Weights of a small mixture-of-experts language model, trained from scratch on English Wikipedia.
Size: 10 layers, width 256, vocabulary 2048, 35.1M parameters.
Experts: 64 experts in each of 10 layers, 4 picks a token, a softmax router, a shared expert of 64 neurons.
Training: 364M tokens, 5550 steps.
Below are experts of layer 6 (counted from 0) of a mixture-of-experts language model. Rows are named router (the router's row for the expert), gate (a neuron's input weights, with its number), up (a neuron's input weights, with its number) and show model dimensions 0-255. Each number is 128 + 32 x the weight over its row's rms, rounded and kept within 0 to 255. Numbers have three digits each.
Before each expert's rows: "gets" lists some tokens that make up at least twice as much of what it gets as of all text. This comes from a sample of Wikipedia text that the model never trained on. Tokens count by the router's weight.

# expert 63
gets: " P", " C", "b", " B", " S", " E"
router:104167161169151079129153109134173113116122145137177215106110151123113079051155135128130092096102127154133135158081127120072125136150172122103110114120066167205136120126143158156139101155137133119171126086047083146142081133145091198157137068175081118148147125124138115129109134119152153055150121116153117144130106152100163111219112072122102161112118107113112075115166114089105147102172070135178112127150105137131153083201136176195165165123174176161145132133147108169091116126175138096142136174079161072153138176156165149142109168095107153092145103102127175089078150096111096105145165138119128139141097124074095094144142095181122107080105165074173149154112145074109171161092147160142134156136090156166124148215107086113152182139120123075135142178128090075122128108162101
gate0:178204145131090075153120169154222156128136105115171171105150130109150090106130143145140170175115052143132122183133126091181133096166095104089146124162145150139145124098137109130089141160146144077161158109112038178146131132132108132118131152114140147074187120139126163152131151123127114116123095094084161175136208098143076114148133133115114125098143115182182187154110106146120190116107111120150165129133089166143195143095039125117183102124160139145156220153091110167119110170071058131180139131092105140119118125183130144052172072156173131076121091135151092114131100113135149098176146112069130147160135152098110152157145135169066123133130115147112103119086086072170129102121140160112141151167158119115129114168113167152097120171122097185189089136113107171145089117079142
up0:126125160148172078163172177159181149160172100126143223080124162093130078091103133085145176155115080163108141153118093068137049146184140095137127103114131122142123074079129141123108121160121108088166138185110131169176143113137102157154091139138105155097152104144108173126101170154121148108095112169121150179145153135125085104198127159102132139120113150177188164132093148171112151111111089142152164126107133166098146069124057127077196092115160134104171195166123139146103123133106074120179092109069158164103139126192171115131146054118178161108135075220111114128091077094151155130155149129103142184139116149161128094129161095203097147144100120151138095143071092083189128078113170112128145110117136142158104118125152139164120159142100098155190129143097095137127104152129166
gate1:109153118072139110106100113126110157159105108048159112116094142124136143199096115119132154167181154072156112129134129106136132144092153133126096143218108065109144137116183050102138152140118105149141154066138149122091127075112139138108135148113120092128069103118176113052126129181113125153078152161049108078086178119078146126138165181141141106161216119103062092150115096152080109115099143132097124145096115157081187111147126096108092120131070190108104130149130149141079132165175088154155109073097160145158161169160174147158086107134163136106077119158078103121115111184117112105171169188102158117149143123185148151183104129094082154129116123152133135127069117130150081124142080098098132171176105143116178130087165186108135156084153154152128096134161127169140155100192171
up1:110067121081098213159175141161106137090180116146121081184144074108116122105146140154117134082096152143158106097153095127093162114159119104118105109103145133082158136176109163152108117107125148094110123118115173049151138120084140068098107160149127112159134148146152167157124150118098127103166126101162080130092076068120151135059131072101143112135073191199115156169169183109102133166177133185137126112148088096174161173137125098178149087107147077120089133087165147063106160102099185127102164112203088112103134118087128164150081115196105115159140099105156091160129148082126086139089155164055137132131114161121087141063163151153231101126140138114108119125106100169126096080115145074150077165141129126113139121165113112142125086148112113117098168088125160173112145151116187
gate2:188088097110151176126131157088144174104099117100143126200076150118186129162131148131174122070117176130192111123135094104123107148163137137093100141205129140125164141174104150153155219111149171168142105095136097100146213128108184092139138126124114140145115100110101166108125083143095138157165110146019118113124191083141166144046128170153176126123163142164118151168124120121164168069127079152123115097118111154132177189155118180128091061136164088086127158046134226163123106111099163093112158143159108120168156110138153146165106137146123156097141118126108082162120131116085132133135141166118146106120163134123119218132136152155125107150131076183101134112098056106170103096129118147134075173162120095138178136109133091140121159147145117116085176137137149138094114180114125
up2:139103120171088162167170130187140108182110113158169091109157101077139203108061092174086177146117145120071102147105157137163136101130089149086137111085155079050145150080124047099132138121129115042150167176132171148126147038137112154121064177130122140155164172152073145121086145116174135154123174146180164151173126142144139101131156095111090115152082141108189165143038150116107174191091133099130111133189135121148112085089105141109100154152114133141129119165072104092143128170116111094167109128104123110036110082123140133105164067124143097123138172146102108106135149123179150166121120081119096118093187171099085090138181084082186098153124176123104163096162131112109134145173121087102159092143155131121135148112113159132092109137110117141161124091119146159155113130113124
gate3:155137133165049119166083146100146134145150163151152147132139134094148162105060089111144112114112102125113124176103140151115167121115122108160113129100063135123151096128198121127077150134173195164143110113069152168140159145106097130125086141121102103143136137159134183154035121086133129112096150117159119122120113190126176099084104120100179152125140100118113154117116134117128160145118064169092119053140141152162106125136121120153123108111135180142084133132173165171158135121166173090112085117108148106171122131156158169132184104127206093139159110097032100097088142154144099193134155168154117099092103139094105170092096091112160166085128118127087085107140133132139168194170149148107071120145096138032143135146070069082101105092120132118114175055107139093098043143058163
up3:176147127101144208085133128138132140130085108098139097103133137164074123168152057151111136113174151104151097096140126134191154151125125100104082120173156082115143161130067185097131089091040057054092149077143126080099082095145142077144133144098121143086155155116122107092181093161071077117156152134116139095113141084166096208136124131160043120134112120112153136153129148189157144140151151130136109124175151092148158181082139151109153115098101084137118143109109134113097078136118167134158197156141145185099143067102091077193069146113088114135135140094137164108180154146119144161178134151120123146127118157206113131122143121166142119120109077144184172163156095098123086085183110108134154125142095154157136111068190173159155119119120098126138122168164158149103163164173095
gate4:138109127198140143130116144044152164116116083150136115079192144084145141135130133185203170074126143124155102131141155202121119090090149079098115140122159175152087105095205165136138131126057107091123117087122102136123177125165129146125172113150141149150148124107040124130089131094174120171107098126140124108123062156141116173116133090102117160157128089101154174098169106146068192092150173113169180111119173120109087169159092150094082188177139129161172168091166225129118188113124179140162139143151164116089124106125152150108153143156106091142102164138185150131103101185117122091153060175099188110125100087062138083181135160100134155073110166104148134130143166136111118138134102106144086155149110116152113128138140175096149172134121139118125170151158091116172135181122109
up4:106146129145131114173066078141028113076112166149145126138127120120101149151142105127108161105100118137096161157174133152069146179156119104148131092114127053125136127120125152207095107115182144120161051166079131136154088061089123136122090118155159107107078137095131137175093122170094129122134129163101130155106123121155127134149104147092155113175142144094178137191149101115216149106136099143125081084086130173137145088100102082139146151073142116116078088067128127169101130144150105118152091133150119150099097212118122153114124090153175154161163144066116146098094130131138122185133157179127156138159082128120117117109207145151168140125137213065118132147120079157143117115113184129106052181093133140078108143107163066153072157097045141099102133118118154078090149162142147